From a checkpoint of a small mixture-of-experts model trained on Wikipedia: width 160.
Below are experts of layer 7 (counted from 0) of a mixture-of-experts language model. Rows are named router (the router's row for the expert) and show model dimensions 0-159. Each number is 128 + 32 x the weight over its row's rms, rounded and kept within 0 to 255. Numbers have three digits each.
Before each expert's rows: "mostly gets" lists some tokens that are sent to it at least half of the time. This comes from a sample of Wikipedia text that the model never trained on.

# expert 94
mostly gets: " James", " Jones", " Daniel", " Alexander", " Mike", " Smith"
router:165113085091133085080164186140105099154140079162168149106175139179122154103129131124161164142161123180186099094148087085191173132103084089118114131099103091177167129153116173094162120114143183165101132178114110145101135085120164102108138172139091103159185110108170144125111099172126062084173149084111119180112163128105138089163135159177098148087130103152222146135112157068089134128107157142114127124104119107141160149144125063172132176186206112134112116114092111154109148094145114

# expert 70
mostly gets: " br", " en", " ab", " le", " inter", " Br"
router:161077141101162099110156135072094117132152086119130096110123115154140130096101179079167151157153112162133093138165086125172163145078111129087108092089128086166141142168077188128119106129146160152188119127084118158079131118133180124125174182143104112177131164099130130110123088214117090105218174098153133133115106091081171112162085184126120174066183097139167143083090156095125188134116121128072147174080098135130122183107168105139153161137141099112128102163100128164129187107126093

# expert 106
mostly gets: "á", "ü", "ø", "ä", "ö", "ij"
router:145124082076142123097160144118087141129152056124145111085160140178144139107125133149147158127160110150127083061184097099155185169080114092127095096136135047153137140151120134110164082123180153206157126123122093119074104104128133094108154186123090101149130129093156157119110120184115063104165160090144113157112136161124149088148085200148117159118173113155194167105092153066094166115140205165103124148084125141137145191103128091154150178171150125110148097138126117155089177088149102

# expert 79
mostly gets: " south", " west", " north", " ground", " east", " coast"
router:160121097090142065113173135137099153120181065200137136112189152156134161096102153090147187154175094147141113092134094103164146159111065114070102051136135096161155149157113176123161080146182169126113116159070116103114157110118167135147137144146111119176172082095151190123099107159151110120160192101180097160107140147099136089138139133141111145113141101136157161101102158066100150127128114181106108146112109078117107146108177100199141154168176111086122128138098091179094177118185106

# expert 118
mostly gets: "ić", "ndez", "sky", "kov", " Hamp", "ș"
router:173131130092115109092143177112105077126156100125158157117176114132127152071105146131192183132195138150183110094136086108236153147103091098125125144119116106149157134157129133116141110114153174167105129154107122181080128119141175106104138141136079102161164123110147125116111074200148071082141149082109125165097174136124149081153147212149103131101134091147161142095072130085113146148144164140142144125119108083137142145167122068176146180197172099108149083122116095166091144083167066

# expert 89
mostly gets: " father", " mother", " brother", " wife", " woman", " Wilson"
router:150115110097135090098181162127119092103163080149164117105182144168116175082117152097145173116144128167180102108149093104186155153083067104099106113092116099165191146164117153121147097130147194152132128163105102133095154094117171112119135175144086100180176120114162126100089103176114083071181153100131110183128163118100113062163102163178108140071173077114171153116106157064083155145125140179127126131094118086133152128124143086177178161190165127122112110148112096173095149103164106

# expert 105
mostly gets: " politician", " football", " young", " footballer", " actor", " woman"
router:174092097123139089087146172103113117082150103145162148087160162192091140099091161071145185180163098141136108095124072108168170152097072105081088125119120132127188179166121178118133109128144159150149110114081135146083148060106168119139158193160086111131154136095141165093142131135130116125140141092146102212094149111066125102152135188157066164109142104098169190079107144068099169119157117124090096144091104103169106154137164107154165164161173112125131139139132086139131152086170124

# expert 114
mostly gets: " sub", " comp", " ext", " ex", " inc", " p"
router:154119119090152120084147135101099121132154120145116141110154168152131133106118159052140158166187108149159070127170120129158171149085108131053086117106130110167135167144092179110144097143145134130174125107105112120084154090151160120141150117163103114147123117129176128124158151207128104113173148104147090140115146121109159126172088179135076164118150099161139197082049142111111216155122133165053123186088078095125098173107189114151154121158129055135128095163085077169101134122156070

# expert 92
mostly gets: " album", " film", " song", " music", " video", " episode"
router:133081097078112099117149170111084116139152111156138134092201136161104160070141163084140202176156080175175122068144100120166163150108061123102084113122114117130150159195095199090144127114177159185121128134082133115132164061067122123123134165131114118150175114099162140120137139152131115130153150096146121156104156102097129076155119156161074165104129082119166189101074137111102145100141157142081137124111106103128144144143172091164147136135184116108118134116112083154052184094192096

# expert 73
mostly gets: "ko", "berg", "aki", "zi", "ci", "za"
router:163113108096149105104172182122090104146139101135168149102148130164105148118140153128129174156171109172183075108166081088150157192056089119100114126125116067178165125150106181075164110114160170153117157158123108128090137097130155109096140174129091097163143142099168128104122108192135106074153146088145121181100131123106161095177111173151098165087157112154203169112098143090095147117137167153096134141109113087157134162116160095151156188193182103084134068133115106127092187084151085

# expert 77
mostly gets: "idae", "ensis", "aceae", "   ", " cells", "irds"
router:182116124072139084093157154141088083158188080155156140109156163183126190063144163091160164135167098193168080099161098111172157144076095095125089129125132099145194140156117183108160102140143174159113159137093132122075110081143176129143133148141090102142164094127157177132114096170115094091167185101143133171119162148085115086149120124200108145089150101132178139115110159071105136113128151146130103126101115079166145169127168080182140138161179106111130125131122082146093154100171088

# expert 69
mostly gets: " Northern", "ا", "ل", "р", " Western", " southern"
router:187166112074166094086140127086095112154167105132149138087163154197120167068085184123142157204174105126156075103174082144145155185092106132117089123136115102158159196200119153122134088143145153164151136118101124150097144105134158120120151145128102073137164115130145198129109127166138087135132163075113121171105126123090121108149108160175119142119140106108164193098104154092088167110116132142100108190045113089162113170133133102164197127150141093138103096142131061146126142129176086

# expert 87
mostly gets: " where", " when", " which", " that", " until", " while"
router:161101108108167093115167139110096142108179114136131122101195169125106171059120183094155173150127078156143108110156058121167176186088090132096103120131121113146133195152079154119134120142151162180134150163074119130094166098085155103109190147157116090140179108120152175093124092138172104130153129088153128165093160132072102092154082157144114159122147112127186136112099139067108160139116168159106110154069109104152157170123132111166154109173157071104108085125121067164085170068169112

# expert 75
mostly gets: " s", " cl", " Mon", " al", " ex", " pro"
router:203099090059168112096146146123084125152152112164120146072143136156137168098090189076150146132216092184129120127168131115174129137115057149090112051102152111167141162134128161118166113129143171115141109106088102145066136071089172093145148137132095106167143121097148125104120115187151089102152165077154131119112111128090150122135102172163089143071156075107188213104080137088125163168103144185104098151115096084141111152129174114157132147127165108128148121144128125157101176104141111

# expert 90
mostly gets: " sp", " b", " cl", " t", " sh", " def"
router:170074098091174116085140140136083117140138098152128134114164150163135140104130154078146169176152108198135092130172098147170160153099106122109081102128161099177127168160061164093146113129164148128186154114057114153072168121129180120123162128163078112166126140113162108089126104195142092100168143111144126118108126109095154097180081172128087146057170080150142167100085137122111209126135129171088106183084073082137114154122202098154175165152131116121120122149119098152101159113154104